Weights of a small mixture-of-experts language model, trained from scratch on English Wikipedia.
Training: a variant of SOAP for the experts, 358M tokens.
Below are experts of layer 11 (counted from 0) of a mixture-of-experts language model. Rows are named router (the router's row for the expert), gate (a neuron's input weights, with its number), up (a neuron's input weights, with its number), down (a neuron's output weights, with its number) and show model dimensions 0-191. Each number is 128 + 24 x the weight over its row's rms, rounded and kept within 0 to 255. Numbers have three digits each.
Before each expert's rows: a language model's description of what the expert responds to; "comes before" lists some tokens at least twice as common just after its tokens as in all text. This comes from a sample of Wikipedia text that the model never trained on. Tokens count by the router's weight.

# expert 5
What it handles: Years and months. Years and month names in dates and life spans, especially inside parentheses or ranges, such as (1939–1945), 22 February 2000, 1776.
comes before: ",", "–", ")", " 18", "19", " century"
router:170126181118098138146080154141103159132097132123159113135096143104109115124119129079136119111148128076116136143140148149160115077106139182164120129102131097052134162105091157105098117138139129119152171126137102151155121137084126115123118129152122103165091119121121140148131077129147126107118082133139093136147147126112142123131122128130142105111137135110067159103068142141087119128147149139150140127120096127134098129151095194108107108133127113112148115158100149170148119135114100124114131104128087109103128130158071114115109158128152122110145079106138123104098142123110144150
gate4:124102122094154161087143107089107114178094095123138098178157176110127142112130109132110133125161144117137108141129139148105163097128113149105100159099138089156154123110107128137100109126148170131170127152146129146152133105142164122107117121168080102174103153125129137109155129168120135101146165139161126118123125160130130106153130136115120130127110142079087115127103150132129148061152158148132153131107142134104129117160098108116106133151137161119117167146131109153128157108100202141102121114124128140073133120124151127076138196136160136151128132098151122140102167095157134132
up4:105151113123115144151163151100114128159102084136100168135118115117123107098089108138122096100162154108135158139140128129121090197105158136118182113129109140134166113126089158147146100123149115129092151132077121134136136125130145119085119115129087115151122149148138150140103191164128094158110133116166083138136088144167133123129097126137151172133121088123120147137119120110122139110131159133097176160136140127097121075137120128158164130121121175112139136144164100107123135106058164113095125160130125161169096152086143112102169142145153123134117097123161140126112132117141122118
down4:188122162119134173121116099157173111156141107092077143149128123136114090145098130119135120144135097111107117124104138078111174107147085091115099111070168135145105135089132101162127100139126119119134110135146146146128121146131138130154096148127112108112137122123120160126088145132137133166158116164114098157124160158107140153172189122162143142120113132073132096124140126114153100160093150111131132145145110132088138150091093103124112122148174115110077108126082156141101150113106146143132127106152120141105138133080166117112059129148123116134109122092086130113128126115128120119
gate5:131096140138119139138095141138141109139096171138157137128154116130110162123156159149156135128098115105108143132125188117128143126165100152164135087143129145115166139155127096149122141150149130118134139121136083147106085196143118113144169119178125094136053131103134148105097122142132108107161108141078123128112086079141094122104082147109113084101127138147139202111125118137095143127121139146143139135129105134109122112115131124132142090131153132098115110116104137137077116077161129107101081125150137145155107137117077142133102114141147127146131098135155149136067146131149121148
up5:160154131151143092161119159127124103127087165137131113153129158102097131110140112116125114136148105157125159124130137139131142143142092148161127115159118091091170080135124137106127122187114124189113112139130115143135148120120106143109131126071102097101120106165110150103109109105123112131141096126123128134098114095147138122106089134122084145160170101091109136107118084117097146194149128143143134101138148166131158160146126104148130071113106179076115165124111150098130097128157145112109116120106144149107127087119101157118148152099122120111139148115107165107064159142115129159
down5:105133146109128129088097080140103086105135123112149146124097113133130114145167096137102098119128137127107129137153154130159168144135101157171107145141135160112084066138144126179120095103185098093098091138129147123122137137130104164151160108163137148121124115100104133115092147093153127124121124142105114143119112139121129108128095147145123132112148085177099151106133123126108132116183137144157216123127174165146119119146134129133145129150133144153131089144170141123100178120170110158098124129132128128132132175158160186145160112114109128144140119123094145135119141091126131103
gate6:134116109113144168120084121118131160093140137135171161129131120134095115112103107114133205102120152099143115153126126127123149100122135120153107103100122104108082151142154105156118147056088101120114159149125110145123097158145091064162154105146120123100100141090134153138138079129154131110132097120139134126153101122118180120154163098147105120126134172131078141141091165148104116122147142110143119137130149149138120129101137157146111156124121139119110078170060126118100110105119119139175095136121090104121128134134097117132148160139140099086118127080103155116111131102136124119
up6:127099124118177110134103130140111174116140139112132117128154123142154166132151123151105210112108127121129092088147130113083085168157111159138138120130140128145097093154134112181094111098112119157122155143139120146120150129132106123178140107130099134130130153121106186155109146113122087117103148129069130137167103085160134097137107131143129123161125114111121160113133117119185154151110124094129171146153156097116094165162141100129133122112104137145125117117105133096127097090159126118072115145106118145102148084144144124134088154115108142146117128090129152140124086163155161145
down6:155081180101124151110131113114129101092168111113074134144088139112130133142118133147135110083145127097086135106080148117131120120114144134111152136122149115157105134132099134157145103088144111125127114104117136141134142146126146112128111126121143138089093125110120150083138125123144117108159144105109117107147085159117126097105187138139177080129147188165120133117092113154110161129169130148114140132128179144129142087106165155166162146137104121118162135116103121131129132146097134101159115108120101157140095176125116120173137145164088121120168142116102161105096152065109093142

# expert 9
What it handles: Time prepositions, list starts. Temporal prepositions and sentence openers such as In, During, until, and since, plus line-initial dashes and table bars in sports biographies and lists.
comes before: "-", " the", " 18", " 2015", " 2012", " October"
router:117164125109141123160115165145117154131110141134181146118116122145108097130118157106131131120132150118146154133148137077161101093079137179170119121113145094065111169114060135143126141104153146127119157121116127136137161128151115100124094167199124113161098134104109118151125043134107165071125110119168141121154118126108163125135118149151142099130116139136105143117094127142112116132156136121156172100118122130156137155115149192097110132101108139128136098144136140136146100104105122119139130132116088129155121156151126159134116166144143110114136092138128124086092131129108156151
gate3:087148174125111142140131096123092134108153120138123117125133090155143134144177108150138150154138133133140121129107106096120130112122125149116137188098110092119138150096156142122123144129125136139105069105147162141159159121100114092133074095172068103124124159160181140157131132119193156091117141109120110154129138129136133127137143095129119081149136143126129143117150099123119080147164099115114123066157115141129150163104141146122113117148151147146131109128157131097147113140093173064121119114107145156101131129129129093119138131158145182117128082168129146080117129115153126108
up3:106122104121125135141098127136108171082124102126109083157137181131182127146112111152132126087140140134129112128152142085145091101156114131113146121108140144122122130169100123095125113144126116149153114091150133152159134055087141121146170103110093151140135135147127149179145182136111158119166152142103087121150113103065182114135130109117113152136178133154090120142139111077127112160142091139154145086155142121160136164185085126135151147123158133134106135110116141094118135093130140101121144147148138144144114121116076113129122125137165140152156106118136152119140107112141134103
down3:083123172128138151121160128114133095147107139117150160141176149117102144148140121125109138150133127168113126089135137165137151141157146130146128093165099112170124153132133129169112119112134150159111163155108146153134137134108113126119118154103163140098095175132135087142109109096143063146108118119144137142143113100143128096145138141123095138119103112130154158088131122185148112117108168146119102155122153174102140147079073112155148108131090107128140108106138125135121124131125145184095076102127141135146127131129118195128129094101063104120144170121081114163130105137103112149
gate4:114119155166072142105114169125119138119102124135146137129109165150117148152115154104162104163123123126173101131097150107141150156107112120152123121127118119144183130122151096150110154117079150178158109104144156122114108088135084079119158115143161141127094115104116158163108136099125096130120142131131112156103106101138116109140168141096159086138100101134124121176084146089133109111119116150203085120146135119140168122138111128110142109122125148149161127097081166116125164127169104135152123100153148170127102134102164138180107112157112125113118144137129119134125126159137163149
up4:109129096158148133131102142131121160126128147169125099157128090126112088132140112113145146138151146140144139100099154106127116104117140180140138084140150141129088129118113146140111114112127123137147101118077105157163142124163174081155145149102120149124115117083080109117120086127164129063146120162123137092112168097136178091148158146101112123152120121147121162120136097134130102183148156195179083130114092126097130137117142107111118118158133119110130087103125123109138124163138120072141139117125105117144160118143151124111124161128134124114116132149110102111119160070102150087
down4:148108166067143161102148096153135059127134106111137118153158150113117108150096141111116159137135135071093113138116125138116131091138156120159140096117143122066129119165111110140155089104125140121122145145117102127154120136132150154141126130156129149096115123128118118120113132093074123105136128141086135142177164109151138142101104105151123074117128131144135114104152128148084163134097157118096133117115104119139069168139096157119109171104138124133134103132184147113125080158111128169113114134155069152150164124147123117140149144161108151147168115147142108091121126101126095120
gate5:129114103120121108091102149135138168079130137134113134105105128105129124100117130092113151102139155097109084092107132118101127122100198142122127145122145144117116151098113141125118124146115138121117129130172085125131140128136123144110134170111140141164126104111098124169099085104101159120101166105148150153133122084151186106172127158156120135206127175093120101135149164130122114094128139090116149134125139125148140170134159103143122102165110134120094149113130098127138111089131138140136090140120101100117105115167100150188123152146154107128183121180144149100133094113116154146
up5:135088149119138163127167172111165097128117122143111124157124157129102129122105104119166115118090137147093135138162102145152119169104117133112136126157137113086136103107093103099129143133076119130091111150117148154127135140189110107121110121122116145152181140119162106109082042150095165135158127122144126160094132076129105166129132117101138124146163125130105107078158111112128140120173139126122140126143099134135129131163097104107118118150189131129128124172136139126116135137130113095123108136118138124136137153126136164105145152128203091120095110115149148111086122115127183136
down5:098140150106138171165146147143157153118128124172148112165116159167134152154159108124091125115144119113130121098164115204117134146136136130122157110135127145163134148162140110100127141118129134131105181155179084135104152118143063166126145173109162126138101152136133132119161134145107117128139137099121140112199128131127128148099123128112178167120104147121166116113143109098150087133162137114128137108122117103104127153146107124130117110128125138151140111086138168155114144087119109144123166137127124139139169089104116129150123209144106159174110099176135118132125127107128155126

# expert 15
What it handles: Sentence and row ends. Sentence-final periods and the closing pipes that end table rows, plus equals signs and closing quotes before a line break.
comes before: "\n", "\n\n", " The", " |", " In", " He"
router:133138143095121123133100156155142137145118157134140145123114138111125134160101164100114179097125185120158134150111133149152162128108143147155115130169113111139150155128120108105110149145127185114128138147092142121125128126085087111109127166105126096152099146130156088153135129139131159120078106131102133150175134093118152140132107114136128134092113125115123122104098130130143126173149085124137155087113104123123138090163089158102079113115088112166119112193167149116168109097082153115159143139113141124073118139174113124090097156111128100163106118159170122115155108132105129113
gate5:135113106112144130114149137149142140163117087130121127154157092143153144151085136104120136177151157120134126149130088126139136178133118109148202114119119122145119191145162098145125146132121155075110140123132096125117134154171113104186142101149125112088102109099166127146143144163096151120127123106117158126137129100143167150110119149154158117143152099130099101137123113114110145133162128163135146115133124125140132100063150145162129119172155138130091128196125147105121101092121134145114114126116137156101128113069123129092104124129089166157158099154143133105115170091129134157
up5:142135144129126096112111111133132134096155114098082129156130123169114138171070182150095137150125135137187096147140106095111090143106135097106134098129200103188127127183139109151055132135131128089079131159099099118090146158134142134158137169129120165098147136115119121148115137140129157111120140125132091138153142119130146133110086141131106107174150110161131118116143092133112153126125145124150104123170110121145158104129125137131107127142107135144128107149130131152118103148146157106102111139140114190113161117140149165104142109135094128117101110115141135065152120132126096116
down5:118108153133096131134154117105160090098105129167106131104124147130147138108128115114121096113105122109105147125133143103125121114137130092110103140138139137228127158120130159109140110110131124155104121132137111119091153104136138101133143146103114103082106141128081108112128120140144131145109107111126148127208134139062157097113140096112158124157119098134134104101148139163119143105130180172128125079084153088162105171078138119115126133155152127140127118138153121141114133174094113134100130142121122115144112105138148132118119159084117133130059122098158141133080144089136095101
gate6:097146094133123145134087161149110129098131118136109119112163122141162110129112169107143147139137166066121120112132112131164110152098136131141132132092174187095173148147125099171127113114083140158128149153128105144127163086156124152128172102118102134128118133148122144110148099154124145096129185098127100122122131127143075107137133123141085148127115093158160141137122194160134135134141126127138130156099128149144156121185115154165151131150105094130112109171107120129130133141076130158153121134090119101117117131110188164106133160153109140152141119099093167126142148112154151129
up6:135135119138111167139171128124129136151123099130141108104130117090107111118142139120127177105095110098107118138105097146131131144133128127135106103132123137095163147139133144165133102126062135128155096165137116154119143100120133095084141122114099114140109125154141114153127118112134130176091156135110099123073145124105111131152130126116142120106096094188100115166119129099137165147144189115158150129164114141142157092137126138157125125147128135141155097136148099168182158160102105141133150173125139142098130155100136162107119156107123073110132105120085130104205072153147140149
down6:109115119134136115124142115083138159125120128133102167105142148121134120156143120133128113119155179081100157145149151133153137168126122133123146101122105116137106082122130126117134095141074143116133146094131129116170159095157132126122119121125176110107132088113184154101138153103114125088116112169127089116144105142167136095070115085143132143133131159134122115105082092110129093105088135131130090128120111104147111156108152125101136105094184121106139095074118137105136139118141108113115105143120105107104129139130161123132169095125114152183120153121148152175119126081111066080
gate7:153151130119162138138143161138118123133138128143133153103068130158136151116135166115128153126110152142178168124106140115139166139119098102090136145108160162116089109062116134090104152158116116153102127125115089137134146136113131101130095113112118147134146090147126076151151111102145136154135121135117148142087108146127116126173143151133113142124145094136164150154143155056196161119133144162106114112132078149158170096141099139134167120129137143139127102150126162089154111160098134114136142105140115124183151129165127148137113127079118128131117123111104167128155141093167092146
up7:134090130136124070151120128103146138161144100161142131150136161164104115135078160147113113137078153097119157108080184119127157134118118100108135154103162106127104113107114135115138125112146142137073137107158098139124096133093133139134128102166143139085119096108133134126169103148130072114100132122107100154125139127141132092108106128150099109135088078139096127137170150147116109138094101122119102168123139198112163134120142099097122142117115094142135134090113114149164122099153120140105105120132148182098135140096104116127119138111136134159161164108086133107146189136120141142
down7:144169134125129153129117160148138132088131117160110112137109126130122114122131122141131123104093133126104086126086123184106090159158113129137161133134141135115091097126160148116138173108120115126159132175099095127148130151095154140124147136175138088130119165118113105151120123103134125136135089103096189118109113126140100176105183133144119125134178153134153133139126117105143119134120105094085123117106155073151141134137131119112110126132111177162130146079145158096155139145111151166101125185133105063114134098130113121098087135140096109181141111133145109083136118161165112113